{"n_experts": 12, "hidden_act": "swiglu", "moe_layers": [1, 3, 5, 7, 9], "router_score": "sigmoid", "balance_loss": 0.000132, "router_logit_norm": 2.0, "shared_expert_gate": true, "norm": "rmsnorm", "norm_eps": 1e-05, "rope_theta": 10000.0, "rope_fraction": 0.75, "init": "trunc", "max_steps": 3906, "dataset": "wikipedia_en"}
Below are experts of layer 7 (counted from 0) of a mixture-of-experts language model. Rows are named router (the router's row for the expert), gate (a neuron's input weights, with its number), up (a neuron's input weights, with its number), down (a neuron's output weights, with its number) and show model dimensions 0-255. Each number is 128 + 32 x the weight over its row's rms, rounded and kept within 0 to 255. Numbers have three digits each.
Before each expert's rows: "gets" lists some tokens that make up at least twice as much of what it gets as of all text; "mostly gets" lists some tokens that are sent to it at least half of the time. This comes from a sample of Wikipedia text that the model never trained on. Tokens count by the router's weight.

# expert 10
gets: ".", " and", ",", "e", "s.", "e,"
mostly gets: " re", "s.", " Re", " Le", "es.", ")."
router:152121178102149079129151166120139084103108153068170076109134112121160144143089094090171099128156148097138147088065150175141165122114149109098160119107106157110136091111109122086122200173128110158111109048074093151112131106160145135144108151141149098170116070111181102140146118181092057192089096129159044168101104117131162126147130187134127106202140105147143119141126165101132137089105126088131110143098126128058171140131138187126120144144176143127138091156157160138132234145099111128118103133134120131127126133144163096123159162110107152149150133188138167140140156159164181140155114148104136107085121149108049144140107108109136093125150119094138126143179173116117142157150155182092079215133200150158149093123160196120109117097106076114120193157047051067127097099116133
gate1:141149139131137120110138110131155112149083106129151109078093124108114102157086192104127150139146110093169095156132098118171069230171109086140111143086109141124146077139139146128134142097106144101072163151053096141115164103127102146126128196093151132166167130151141130126148056078126070126137156151163108128117132097092176101127151157105124161081160085103178107138050102133187105115115111108146074152158135119121149131126160149178160175193141155127099095201186115126184124148056135117158139121127118103141161112113154088132170130129101135153128164121066126131154159147114150100182128166147152063028134111110114092104154108101090245099071133112177087124120178154130098205093185140148086137138123134094124094130096078176143113130107090140156138138106150080131159145130184
up1:101127142150170101148130145103140101075121152129141136095113107101132212129092165125100125091109143153109149103146134117146075097062166073091151111192156126151141162133123100109157151125114079172084181172143149087141157078059124129155155083154117106146128138225122161176125114119144138163125074121182073158152187199150190152102172110136139130146128127136152104162120122126115149118089097153131089160112116097131152138097141157097093157064108144129111108134144119094064124213111079085106190147111137197102109162138084117126145074186120166131145118191139072119187057128153115086095123116098141160133103129078158130101184100164135152117094131161109165143182131135103140150122091131127102102115159061157033147142108101194145168149114113140156164173095166175165142101103131
down1:099161127109146117153091110105120088109139181158103131119101124128098135121087178174109139132103180126121068164179140143102117158129107125167120175142123063111128109100069126162202197119110101070178113098083141092089078138182171124148105136138128192154161191183109155161146078110188129119158101149106082111120113176123131144125139169116113131171168110091121146150153183059050182181140137144184090108158125138162152124108089141200107142103151127100145114194125165154118095174169136141107125097148108140141108084102120134109148128079137123110095156134097102114189152144170164111109058191105078130138113164131079055072112099179176165121111139087127110141136126134151113180156057077053120152161105126106175135186146144119156120157166107158162155152137181125137091130117121
gate2:134140183144084149126107098070093152171126146099146119209073131125166140156121092099169134128117149077113130108174129164142145103096145124129153036153168110106093149138123118126137177152179126148149136134158157178131125165180115085141108158159106132139171152118137127107140078220132139165176108162137114069113163159127162140096117193146148123101146169131119103151216155090100097121167202098111135171097139156117065175098108124106136193129139167116095134070098173159160141171127096109092101175110135149119165152144199146132136119095121149096135101218152139133124139179130175107113083143161110178197158121112123125151121146103150181146119051123137123113137133094124097185131146117131149159096156136020135131099115158134164067116122139176116177161156081118155120093143204
up2:099077141116134203145177133168171152172121105129109075161140161219143163126089111161099135116092109139131129121134135096107159112107150170126177161117145094127129104114081107144118102109135129202084095141133156134126137130109151135144105158143123152145109157150131143132108091138151181163154172111070230133076169116108186083137068120115098112133167110095156066164145130104050071146131116148141164149133090093161182203111106101104094148124120129100144105108076132152112112138094118114129129137071125094123106157166097123113088119157122110141106097126078113106134126183184168100176166114202166145068095160083122132105173135092070087083145090058160115145140118059096079105052100083134163118111180110082114111147138127145113179166106122110200085173171118159104104127135090
down2:106122142086125149174178105139179134192187118127074075172144140098085137134088107121094098112164100163132110128136091148135157184101088136135165144084138095108123104158113147137155080149164154102058118090080166131096106093108131171196138117167168103126152146152091084117091114098182181100168081091079198087106098180139124104157111097124145159083119163116048101192185148124116127147072181162174089148114124115114082157090042127111153127111126143154192125111157117156114155138081180191127115159121145113161127195120113130139113144156102111061138104076143143162134131131139124166128179167142068108112116110143123088107144161114101111198121086133102199109112121150138098177102117078113078160149138047126117135171117122105082113122104143104138142112089118161197119106169130
gate3:174176145129095155114106102119099126092137132129153116102089108136097139130149126129078076085105146173185114149113145149121110158158115101131118146108116138152130043075141098093119166161083180139126182061098098124054115103140099124189146119135155086167156075110121150140110084104109134161099089105156162063166122061133114094139126141149065154145176069140130139109088132133112094135179083116130169155094116204096150123168081143071116109151155191129148048168138132132151173152061045137162124111113090159082119141104145122166102090135112115179158120107096108133089123138108151124081083106137121104139113147144081143167143093111114100094086115126090088111159093142094136130149183127104139142115211166137147084155091100107211139098132114113177171094073047149076130091090128
up3:190082172169145146125105140111179081177107119094149180143066152151091097105185163162157153116130154156151116100137157124132174175169108108142154160125122130158136132173122145124082101101107103102115049129107127138101143070113114111161127171110159075141076110112179111116215145124018127177171150094140125101095124120126079132099160148133100116151143042155090097133162122159132069100144154144133057119155130116064162122151104209155093118140100101119179088105148149142148108124118091162129196153116139171095116169164159052186148139064146153112098125109139137098127154140124134163104093179127161121179110095143122104121215142112086101118153156130128111158120107135107118143200156123064144155105143133129118163160111160146135167092084105141044114094159123081086140121127107
down3:090111154141103147139060086115109136089163103087099130147157146084117142142079135181091139125137115105136134148077177119143120145099112166161193159125055092117154136172150049169104140163177130119136143116119140060136202104143177153170149106132093119103144124128093174100108159174135116077144127115156114103080170091076219107135161130121094115044081205135207096167128142152126151167115125166054089125108094168113099117153104182185088168085136149148192166103148138168102141126123149191128130124097167157134161086124087116097158134123127109074172125134160129145147121135168129104159148182130125166159140132136105091205108145113131080124138135101129163131121132137087138119184138140130120143155132223120170145137135126120089147128144118138084184188165143186115079077123140
gate4:170129163169148124117163103145145126147073126076122134133089126143111121114148120068194131142183120152166131139155133143080159134135172131129121138118169150123147195125121146146104140095109182191151121044123134226148171145146114145158144124159115107132138059101102158152101122074176084184087117124159054198159140114155158088147143156133127129143144103080167109084201182148120158111071166093126131139122177164084100085129154144118135114116126137149142115172098152138149206161102165084085099104109140151088103107168140160132143074145091164136124152160160144139091112158126102120119205142117099163096092215088173182174079112112136098108086140128117109109059166120077122130106107166145093082136137192146098128084101144081153075083097135111135123129147131163192074124087116
up4:165095115147100139177141144111161106128112100115154067140142098137133131160118149127177124134095121179124154105137144148157140130079102148114112149080104086105098145139086105083121080139179132144122183147084106133088133073102078110142122162096137147107108127123109112109129143112087064172157094086147127166141148178172141181145143117164113086161133123099122116168147104127110187072161103110188162133103103151212082116117130108107080064139108134172088156120068181135090140138155168103157098175173139044091154172093175121192186086132111113161154123167142067096156145147122097122133186122099075162148195169115133091101150105134186128092117074159089121089096127121119198162086103086091082133122135127130147172190129082177134142101081131196073139113110097105124127200158178
down4:090148107146205066180206167110123126151128083116135099060141092150086125088128128103141135097107131139140137103169157172136172127148147177136148116159147105139119077145128112152125144079136118154157181106111054043147181120111164129190118151099123136112108084171162185099128142124160164133129150144162091161095113163088142134144184150096136046100135173084169148137133146121154072197119147089130106100077098138083175081118178123175106123100126109129088118146162128077121150145123173101128155121136133132143148140091074103119148079125122163092156164124128114107139113127111153193146127066133116155132106132150143157121108049109088121088134163076103051104099123107109123164164179087130125082125141216115091099110087131095144062093116099106114109072134121144206116176065092
gate5:052145140171128063098146078156150168114114101096169074140118054067119175127128122080082163095123102170147100163084134134109146108100134072107129131112103143070146030112107132128135205142184088189125178136170112118138135130123120093160166108087172146180145033138121078152141111102102118152131149141127134171136123118058093144086118133099111168142086109152151141127095130151138120106112098054089150116157164150089078101064153089119170091098187078101138103114165180095096150129138104130141094083083186086204148180073150114069118160086117127131100125117135173143094171129092098098148076087153137112121147139098165173156101175123095156116121120138106148144150135181131187134155133133080112129113137147114168129161143134123121100095090117097118129102125079124061140159138131
up5:095114095123133134088106178135150116194100095142127072092065082153126149059148109131137094134113141112107140078143154092080082166180100190137169131176114207123127100106094143104158087107142136092115208143099109155127120130167117111119138113206104159073106183102102176114106085097131108108190137088113107046160151182151150125124112132150165110103115096132106130171098176097110099181193090096166126149124163155101128117125148101152128102126103145048134176136116129148128139162118148152153144150117144121057208124153095161137128160063088129080111166129074127165136101171141101124082086153206154114144172165098171137150146083074147129109072165156093185180077081150080134129134140145087163141115112136115124125117119137119101112122122140126059074132131194152103128115154125
down5:115088121125086139171126085127129139183049159140136125160109114146150139069142108121156176121116124113146174186126099127167092108102135097127138159162137153085088104068134134137157102150116147145126124123141122194095109125108093185166108163076111159134156039136134117089073106125192163144094088106180107117102128142152167147083098167089094189105179142151096123102104142035110092199130215170141097114135116160103119164106140150149117149142145154110103161155097091091103128110116138206142182080123135115164117126142145155096118142123122153131122176121137165130191144124096124099131124158164173094166175150123148072124164142119133181085076097140133127188088101162123115087099154104107156181125182118081153123116126152179105148126181089074097116090092197137101107131033075
gate6:129120094126097121112141215184134123120128102084197093100163115165150104108133119117126142126124098164167144107083121063109181161165106122143131165098103113145177059123120167110066126139181107119079124173169135093057092097078079129131107122156178139138104078127164098156133168109148129097116038158131096129118091149143158141141073138129151163186159118061150160138190131117080085156170192156175150128111084155157137154135177071152126158122154162060091095161169135126167116122116143130127156116104082135156092180099115158096122184118168120106126159145114150146148158143136126115118163140063123120104094093066117139074079149176195087104112104094115085143176147159121148136101144128099139110120164169150152103141096104139096083117079081098158151144145141131126030053136123
up6:131105054159136135092106109096148139124174131130176096099125116121132157183068134152133201125161091138104094100160127143134129122097118146144127114084155134114083132148135056071070170147093110245102080160100144107122166154117164076127137123083158081147179178097120114056123075122149123147124127082117162111146109137193113122141168132151116108135156162155189098143128115085125108167149097118085151175113111105138113119116163147137137136052124073127156100116099151116112115076106150159132121150149112129178146134101106122070135193100104094097107218097107143203128129188124092109070147116093107108182059142110141097083159137150081159170205119178135174116175061116090137152097143115144132170165120120133086125098163150091098090084103174134156119116138095110073136125111096
down6:151131151118132132116192166122068140066156161090079089147129115112154147106123165079100077162052114146136123117148133114135102148155101173169144122115102101140174125085121130125126108079053117103124125160097076071110117163144136161146102146159065108099161141149141156094129162097086078170147183185148112179108121084146110154135149131077140102166157119152107117147144155140107183189181186140119069157152083158139088132183122195126087115139081094144118118152037138215135136083129154220110112138192094100109090122143182116121147109165071119144137134177131083113184118178174136114107102113069140139164156110080102144089166147151112107132103152123139103084113120125136116123102124136210152118189121172099112201112090141143128144139127083110108115070130133148084139122131166
gate7:121148186146100127131072091182181147075129162120120144188115114169133143122122135133158108098147154132161088134134114164195132086129102104115102106047087118124105093097103148107142131125150116184145065146115153139092133145133101112139142134111164089147144158135089078204136144162055102176136085149084158120131115057142128091056130153183091140091183097162150087103152134145103010174128153097102132137067149137083103115113160133133103126115097121146080083179175129078160154099132131168075165140090112148146100119148137096119073162111163076182139124107153139151168122119161120130090131124104133065127186185069145162098118128137170098127116108130132111222133126151151079159149130136120126139125158101108156067078180123107149209137115166159119149126107109118068147117186144
up7:160095111086177102137149155111132109092161168153070144087124140128158127119104104100110030119135115137100188152185100167191160145102079111142166174078157097074189133126137121155172126121068110093148137117089122170102145149136153156113165147155119156133105118175137175137138098136141117041122088123100140123141150137113115068141157158118135125171129108188136117170122164104146114125138145039175148110157198160187132125085114085109099110045148135101131135154123142106155067075124115178119148114054164155124154126099140201112146130151169155119169115125136111138157142097146156077121168109124159114136132165148107132187120128090125161153151091197084138116060111098123234080147094161143088154148091114128133128137132174139171085091150165116124128156166136060178178109108151
down7:135124131123141069074149186136148119098158144167073069181140096131085137091138133172117145127161111109130130143113143136077103127119104159126108080079141138135201195108156154177154190122133207134144127173111133123123099120120077121129137125103134117156168110163164112133099103179135146226083151090137119124174086217109141118112101158117182168124082173120119092135122148130127105153151167205196148081104091138146121110046157131120199079133138089143146111081130128132101102096146147144094113132112070156040099109143113139153090071103128128114112108134135181117119155129153110134122126109068116098093153140114177084148134051103092163145134121118162125164097175115135104202099108135134117074171185186127098128153176107123098151156102151124159126138124151077173115150202165
gate8:145111199141127119108132102173139064082110246125147113110120172073139094094159142091162175103149136193113173172111136114128096092070131054093141098122078115140122097126082143127132173174100094142133135156121119176132093164105133111156103147094117096163097137079096161117083142140199081161083143089194126136139163087132145116067104100156103124158137125127126159080174155109169149049090133143122092097131111172165074203115138131132113117137202131118171106095127127114133150170102112126175140172073128084165096100133118126138119153162149199141199136143135135086148112153102107155128085150125122070097166169106078120139167111077092132139190134134168188141127110088100124150093119089152150115089191081125099123145132102143189154083160151124097131138105078112104093115151137
up8:125094097084127157106102131138100091101056210130113147055150112147113065093089169078071043108162118156150135125127183108091127110120119156125136131101140125122109088092164130134107059188083102174122127107122136134120106182099127137178117109129107127108120083149113139116105125104140080128085172168097161161124170154097124098145118176131078146177117125161112133143117199081136095080136165174122102136149111170130152109147165111103094115129158137170134097141178155091151129179133120091157147046114075187154197128112126059111089182143130185157088051149150122126147126110175106124087128140132157134140112165227101085070160095124106150139123207125130146115171067153144154118137099106158118149116133152137149173116109119192100106129137105107164098069154105100148132200147097
down8:119127161097044128102142144117105143111075204126149116125143120173105162144163135104138105133167145157129108201178124143157095111138162157057095158139116100144162178133148114165186126081088142120097160153150099147116162125175107114090144135188102162130133124146135128166087125155156146177199086124076156119138128084138101149173127122100120098159119119122150074122111159081147165101093162135115166088072162112179122119087143074144156080080112155164134107137121156060116118146168161139137140098120144183094132069141122166150131186114080124115150101116085046164106133113174127153116137112134113155130136083162072151087162089142138191159111132099058160115119102183141120101141107176142118133113116055151086128117110144192151117124113132092111035151146163164030115053118068
gate9:165145171123108122065125153157079136098125118115159141096114094157120152118125122064152135117121076162123147180158087049129100115183127123105137128142160073081087156094108144097129143114118086125106128112166121181099147105099127142135108129170143103198181083102129107143075090135107124101134052110153150123150136098116163193144059112157096133168092116100158105186067226185092136133166130110155130162145136148108117138164185105116117164120150088140104117152140130132128146156131153125098170087141175158086082123137130116118066150149156114159087130222144104155193139136122158091179092167087172129156144138208128087162142176129139088110118157113143056115180128096070147112044153161128147090064190174116161109145161129143114127114083119068136145117101142145151120081091138
up9:174128131130099151102129158112074128147120099092086149116156206173097095134182165091123131106117152103096186119207095156103105151136167178214151129145130121145161093108131093177130141133142106072154124089180090152118094190093132103115074101111111080172108169109138175096105083116141070148213083131120130171154105114114089104136148155116123130119149058102111110057093120134105135217142136171095064143186142158135104101127147128101124140139105173222128117103137089137140108144119177089152121093115150124127129151186198139105143161102116118141118160125109149134098132089083128155138066105156139128099158096131163126103141106140160149081121132150075162087096084119115159134153181141150177157135114105093154137173094163102140192107098173081072067137094166102114118072145083
down9:110121110077055138138150164115112170089158155141117127074116123069112075139167082112083090078118150064133146169116126133211162144155160100135133101127079147132161129123153146191145131126157190142194103201103136149139087121135117126072138151100051149112173129140140089076154088138141109117102117082142157093139150110172091122128104109144114161079095093101125095132164087130122106136107177180070215119163100077131155098104175173094125178096113088180137083133107104151120069118161080129102082194147137126127168143122109081123103093113181088081158090077137097070081125151134146138082181126114117181110193143151105142173151093143108093085181143127120114076114104117129149136110080136143145148068166179084152146155150127153084103165123155128152100115147103126126110146130062
gate10:147157139151125186136105136131079136169105187126165099141074104148074153124121123078133141110089157115140109119114148107084129154130182137084112096169158172205155127150095111105136161154163105175095096107081157127102170145067164113115101120157148136212138107156105108164147110176131107142165112173168109169085138170085163112138095171052121074152149125144070112133149100179100133064156159105180104121197146137078133072151153090152177109170167139162164156140141191173083147026132145080170159082157078176127136144076174122161096092111143112156116111122148140138093168163176119075121167105080157083120129138170124113195101113121132151116121140128084103162153132118104135112103154121106092190092121128103156138076118151142095131077157127109186124084110074110151099166117143
up10:086170083140132162140117145043155097115146097083128117106183157126096115104084126104117174137102089135130156163084106098138149142180154164085138092100180165123179145118152088127163172123227130137153084100081125134121101116064114152096124158150115109099129168034091137059067141138127176149164143113074136142089150112107081161206129134170132127108108124177121122107130149154134114078089160096165108136145128108126117122150112149141140071141105153135188098142099163078206117134083080092099119120203086088168105125138134124198092118097082134123067107094158099107122122123130189143145152182188100136108190116106145122097146092171090118147052119125138130081087143155135160115154130096106138187100135088089078157112103100157109117185121166138143163118116143097087181119117131
down10:090167135125177156137148122121173179138165144185120092144119147170144153171132074132110120162127182090161104093067158114133120097102091088112198125121084114217143063099106094119092141044121149147083172167105183214138149121133140128117158118138128213184147131156146109165123079179129106147162127154128120132141087086111126120109149084109159154126117100141067102119105111114144107097155136171135089127080173152146130058108123103192154112144128137153190100134205162150072135121119095178102129108133173137110121126127141124162098105136128153150143109114115145168109211094072183108143081134071151136125166131117147059142131164109101092142169099105089125222127116140164164087154174160146095114141096133105107138139115194132067166153117104163166055115141138131140138154139110
gate11:117060142168153169106145120121148181114135140136127085152129165199131090140157105087101172115133165152138140149150118098121071179089112147086072134063136073105144057113118145087128135060158112133126169104111117172126090122083146144130101128077145145119117048145104138132089116172119080118137182101133130149132092107156089150125084103129100080162102080077143177100182147094118116151140119121157195138141150146142043126100128092187100136121149142139137133150126114117148207158115134132148131133107140082130126123106122090117099125113132096160186123084104128114107135160139101129181112107142131106124146125134118174078111017123077137059099122133134111129140184135069167165156179157140165199079097110140117159123188140142173084121106141170130120146019053163128078118107180
up11:201112178073107126108113153180110100132128100136100118133112150099135067131126132164129107121156136149100121141089142130090127154107104148134099122134163190153128120139116130147129079130140165112162146107101070166134151104176195153108146105116195070129120100168125145130116096159097196152126109167179124130127174160091156087117138164095141103102167175153104142135114124113145050082033137150145129100103121113119129103187148125123216112079131132156083074116114123145192088134088077160083149180118139138164125103168143162081130145140116156157158178130070116193160146112152125157128178117112111091159129092138117133120121113031145146113131084126044097105084172162066143123055130129125168059117133178147132122145180101026108124126114169123127124100157130077132084117173167
down11:169138127145136153151139198140079082086129134130155127145151141160078072114097130131133104144080167129122074158136129116153119061119160143115091088134061166144107153100102109119132159093113174184117092150073079174095148078143089150087159145154129121104139126137117090118083146091097183148108130109153095164146135161120152155138159133102154084153129090148140129112101225154131056115111143104078111184153166181184171148095120056087173173176081122144137147134091134122129120143142147154208173104110084117145116088135090161166157152119140196084149103196104120137125116129107149141128140133155136123135131130140155090127089100116192088146050134137149090078080168105122090091109091140102047151107191140076108123120130151111126145111103141126122158174108195153097122135177026
gate12:114140179106168110082160136129107178107117152112180153091106076143183146115150096131149122061155141138102171100176100118112148119122124151097139117120119142122138130123100111098134146151086126206171102067086116131125117094153168152088129098129149116173143135108110121204163097185125088162118150089143135108135117169194124099195106111182142111126098111109157144078105119181168095105107095124181138178108178208077124125078174073119132085105144046133155120160159127128149136109148118063153130124166147096073118081123154184073189106139139191141149156192138170115105128135109112193074137163122123152134129131172106105152147141106099120144095114084110095108142092156183146159176199155112080187203154142117100130137172151149157103088084108174159137109096102080122125058105158
up12:162120106176164118130162163147137125212114078093156131109099116162121148136090153110138139140159092162050108090154081190165148152088198131172122127119086071148122129141090125111115143126106115121133095076103166090080146138086129105143090160123141086140085163101125127158134140136182135095189194096110131089150137146133137090129175130125043127096127117064093119230099059090180155104104102163156119141130066187114124122057110173145102150117130162146108069181125135095101155159102131101159155088123165161129154113142108098078129133106124122092141094057129149128132111143118116126109071131147144120132113131137132106097104188097151084127097123160083121106093119093125189144128137109187089070123124140191093118134164054106153154182145108106166136203078082078136163104102127
down12:112071185171106164121106132102178120147134087153140106154162151116103164143090147131146105152142077043151123109132132169102083133139161107107146168144123203079102141174195156141154095115188059108145111167219104156054165153102099139138090154124111151136133126088124125112160180137211114113083132160161168101049148122167127127112115205134103111102122060169142107116132100118131119204119147119131175133081131152091172103101190192148120160165095112158114129104117163134079096123115143152116118107130180183160132096126132105126155149078119122173108118133148168106104109122016154151126149168163120157109088158119079161155086156071095121160159082124124137120096114088138135106151117119084117140124158142165123159120179101075146093177180165089140148106132090095118113129122170
gate13:110115173136084107134105139151099157098132099146135092142109088141153135136127172066158156105095160133165151067140147149144126092097157126071128104097171152155198131113131127055093154143158129125145096127098117110122127165159083146146132174139228139191126127116135097142146092120142090177107163142154164149107176073144177194134089122134215111134131107115051093158122156163093066093145150130166082167079127116106127127087070154108152136157134080167108106127143149073130184120156079121104136116092106093126139126112158108142138245156176155126114154125116163092113121160093166123173058154101087140138095187114117115157108167135140154135133136077143126093141119088115083044144148153143109090104182165157120130182084164191105085124083090119145164095153099127081126093079131
up13:114052130142146143110158197154120124070126150177147079109045141160173125167170129145139133079156145132113135160125149163164160131109154098116137103106149139160164166137177132093117128192166106108154133128130111135153096091158108121175108112096136144137137146130137140128134127093189096132079121123080137152094185128139105073136072183163138180135117105144169070067149127153100157076131146083076076157236137144154162120094077143101119105135105101131106105117127163141108115107114127127139104061127100158097144127081108118142134117187150144061122123132149162107095120090141139113101150145135115159162075160156095143229154093091132143104144101099160163068115137148171193090183154124154158232146109161159124161087102121192107091102172131185081113154124110119186118146192111
down13:170121130130157124101123113121100107155135110201091098154169158146114125116158156154119156114140148085134178161088113112093147124135123125151068162086167121126112140145176163141143100107112117173088084108155158090153162162087138092118179121137118086205140182111145129189082069168130193139136147107143117155143151168135100145152124160140101210084099123131128126040138195117085154104188173096124079104103113124096107116108151159142180125083180172130138089120133085069183167108157097183180112196115111096133112155176116153133114190140142128146137137110147179057104124137156142140131076156074112142115114086128153116120162097082155156107195147176126176140167111164197108069107174111150187102155172119122105126092119100176149106116108107113132094086054058134108114131138087
gate14:194166107102106142130144148110161142118072126118203136096099086159085146168118088122148075110153101116141151126152097186047055082199090094095140090108166170097118128136120097134140174130134126190128078137082175126126134129165142164125166118111115102178107160146173078146189126165136117176084110147158105108116134130091163099150072154189136137145143119137120183132113080084128117169151138047102190110120157181046149141080129134143179118093113099137130150111062154070137156134175130112114176157113111045116124113163100133102101107124101101105120129179154084150103174187138095171132139096176139159179140221091171137093168135103128183130094102105106110174124113165078103127149118109113150157135200115126154122126178156085122125114179130091113157111128133133121139120126142
up14:148122146084168128136144124162154112122148134141102111106109094098174197183151158119186044094134178114140115114186112175164125156126191136138174064169102134129163135124178096145208128122114198186083085111128200140088092100098090122144138168083087099120122166129149136106107109103151151152119144109093111132121141124227104110154143147149095145137119134162140174151088088148136121092067134133201094076156112111145068120062084148167101183126135105127143166129153141170164151160133162145127079153129126119134206160121120141102138138103116151035093125103163139143101077102109178099091104122124147130166140091153091124168129100085114200134089183178107122156113132163105119105141147129134161196126101046124132122114188141140118158157112105150128117047131106151099134160115159
down14:118112172113188156142131109113129132090133114172122134143155103154148142168132150146152082173139121160149126077105147168156136138105098156142100147111104123056076104161153135154172147129086148126152085127184099175149125107124127120100170107085163165101050120145129171144165103101103105137127116116054143103101088142126116127180132093143100065086125109095197158168118121069157094132121188152073124094136087145152207108172116101160122117173143104159122117089129154074109163148113124109094082142139126107176123117096108127072078131153139159177157189117055124133117112135066198155119050158117136117075075143136171159165115193114096166100126134107130092122119105088103170121100143172162146125075084093148147061160172136122132168163110139132162111099108031134116156167206185
gate15:106135126152107111116202121114120112172139154092149075097157120134128159125129135120168134163119111137133111127165111111160167099142146113135086155100073080109123124071099072152116108202125061104159147104116112049138151168134092149131122134154105139228161067149096101114133133134129087167158139085192125086131187153134151083061030127146125138236128137120141113166139106129073086196160129134135074142053137099106139095140127145142172113121140127108085164110162130116066176122049113134115140117147148047102115154081153118111121079159093140168144095137145136172112135150152123132138193142089127089195117133081113135154144141088133165105096111162144133175166103121153109200147135141130129147106192103133124107130169161084123161084085089184110143139063118090145136130100147
up15:073070152151097123123058183170169163143159114171087123116090063120114156152120152122079141117148105094128146099162109106072113146104104101097156177128112109090059042116162119150137104086107118091154206126058093148092134073173094124151067145163131126127085112124135151131130148135120166116162151102128123123193106116095110122048187139163123106100123124161173112113060133092152131176137057127157118123192140090122153136072138113151110112059105093077159115062146177088131117137113135124182154120094097134147123146123127138098110131141184166155134111113161110124120153109141120067219076204147142142121154158143129166091174141142107093129087134141079110101084117180079126122172134138077119131125120111095147110140129102100171113120094190163136120141177080123163167190101135
down15:143124141140164173133161167129112179093101111162137076119065163127108148086173118125132080132117092096127122157155121093125122119144106134119170076120167138153065145103092084119143122122167085101075178089151124103161118124147138125055172070147093112147140175155109117166135163137150077147188105065115139108087056154097195093111178106137143133183082194102124142107091125074084139136109086098112158158130094129128076124101128096096133108122151169111066138110127104161139162108185174105134122108079124112099155087120129241134121132103143127133155148050163198112178144123147162089110150127105083087200119135146162148165161130160133104130097135142068093134142137143110100156141105154168163133139167196104152116123195118122153093176124098204158136057101163140169083131139109
gate16:101149146152153090179139111118140061168095153129136102121123143146116140094080108122204111129109121165127098107152131107116135149108173137049118122114091148110103087163128172136128122202084169113099106121085173149148185104111124093100129123157056157148124105130156135189171156149129060103085109114109111155143094123136089114163117100133187110127084133166184112121140104129120110126143074072143167114111175128146109157135175103124130168091147108114110081221163147090146128100090077083090116073141111145132129169094106117124105174150062062140163138161124133170122181141110148143114097158134158109123113160127065128205141182142129092101095101161155108157204119158197083104124150224114108158121169148158141062100159127154106130065103078151136143169141096115123123140080213
up16:075151170096152104104131113108188104204090098151164102137193158135140140092134133103126164142114154099075086160130092127121182110071114050095121089130159029117093168175153150116130106118141127162188101120089126148154146167172142103110186078153095136115099133133109148110149194075137163130185167154124122111100139163129173080173154140128071135112129088121078143189099128167176110182190153134111118120115148163143121082129122166153089061156127138086173141105111106149062148162124109171099148143094190107104067112153116069109099156157129172183113168155174137091111091136111114141156096140162174108151146094114171146165093185095156162189123155189101176135133148135110127117139091083164147113154156114148125112097142159104112150124111122059088128192123147155138102144175150
down16:140159081093163095160126110110142132133163103094131131104111159139135090158133106160145081135131152149078098112095086088097100112071124101173144143182074124136062136117173112098099109186138102190129165171094160121173122138120078124089169112102073120126145133082164094082146122142135110046108076136179149110210136159150127121178131130137136094097097060122104148161168122145148130126159084154099106110168109088130145075131162156132105128110162100078063109115102104087153114160119141085168081114083104162141174148105106119082141146123079093122138155152171198114191120160210116138159132137186162037164135118139119140121174129161139083144139118110071117155116080111178136076107171094098125140121141248105133141095123106136097143152168071110156128153132190104132165153145134
gate17:147084149164117123112078181082078123076092141108127093143152135121155139140184111152136076103137086096150110103110155162094182114170135200152108093016162124197105098134165132128127144120172098174096140049098181134165159114124111073125109144128101145188099125128104122103109139149108137102137116172175190096167143080126101136098096104146113145120116087116134138140136172156140138105175143144122198105159162114131152094020092108110160122130133160140163103122134137084081195174177136131155081116149110119101128127123147150145145085142184137186150150155106107164133125110158134150124049117172090143142145113102111130080153181109179103149076129104156100112130113133151117143174119105142115218143113143127087060208103160152124118109065098148115133149061119094062143110124110
up17:041161144149161166104095154140123167110135153186109140074149117128078158092115150099095120114119188136139116158135128113167098115058100085081117168113093150118119128137148169097130099184133154174136165110130142137097160122091112191177130137146153068158113117100123109141177134153107136079066152101101144082110091148136101131121092196106152188174149162144109130097176147097060159124131125094106069137103143145084113128140156092106110127097096107084188111123121114181148139135129077133102090143076108169060144092172147141132148128122117122118135127187028102121082092132152086164129074109132104090143085123144194130060116125109113100143156147084101174073130134129129092114113159152177095091128090122175137168141167153205132152094127111090129186057145069153093187120149070
down17:168125109078173070189137100152105175104107132120169154071096165154122169139158094089091094186130146123150155114086116064180203119123180068104117089133111152111129125107144119095116141138174147086162129191113135116085117121131118081173118121147118146045089067062164118166097183141082176151182065153095165133089101146139165134082156082106121188124156140125115042124086144053115087158140151116125111149148160125139107140121151046151130163134100148155127116110106148112132105073163124139111124076155147155121163143124146082140097107098130128148148156078118179091111143170112157112168187143125153170081121159143065153086132116101108156045175117185064155101093128151091116120093172106111109109164121122175151093129135117109079147118141151163172091118148131129093164100117144
gate18:164101163134117074117142202142044133113186176155120114132070102171154122159141159099134122172087089164144108095163164155108120091159103128111104120116134157135137104136149169158125142177108171119128145119141138136107155117088078110164093104168143124206146051098189133110189076140137158138089125193156105185148133128154139135123118120012118086137174125112128104131132180133116102130104154039178076130056197151152151097139147111164153089127142141112124102189096202101101121134081155146178086130141062106121102144125096153142133092131144149159083114090135127151173107119119114103138121110121133089131150179119164180140133106088099111137123160073131087118158137165090164136085175133141138117126138071118169081140085155149138114083109060150173177087088080081154128094133142
up18:165133084099148112143113129122070136181154137115141112163164121084127068098199186168134149133102126175157155151174089103158133180121115145081149159157125136209107163150043171162196132114154166098106093169154093101101124120058134098124097186090147110180099113120112113111140134119147156087102178113089186144127129121129133138083207147083123124141124172147109166158103134066144090132164172174094120134103109095165166128132108117134125091156155181104072122117130146137152094099158187106120098106091117145119109071149159148088077156100084129223122131093146156076132125120107166160081139114141111146149128074140190052137170103156114153156125124089086136123138116192127088120100154150064107173178087110107149168112069161113096108096081141182085130124154155158126129140150161
down18:154113155128177149154080107163143162148119147086141121173114132111126100058201097159114117099128100119216092166119139112132123117114094136121097126124111087144146139143135127092138119130174081171166195111114107132164122130138140190157086187049172102145137135169127196133137140072140078148090126110094068124109152108168091132142102111125118112133135185178103195159183124127115121093137157117138183141115074106138156176120108161166153144138145143105137113096076195209167128080147057185119103187107182081154110096080131132108119131148170139128079134155128161088148096100133115199129147126209149150113137137084072062121104178156139154140152161114059125125139158123136146127095123193106175097103131093144114140092128186126154130170135085156153102111120122142121089079197089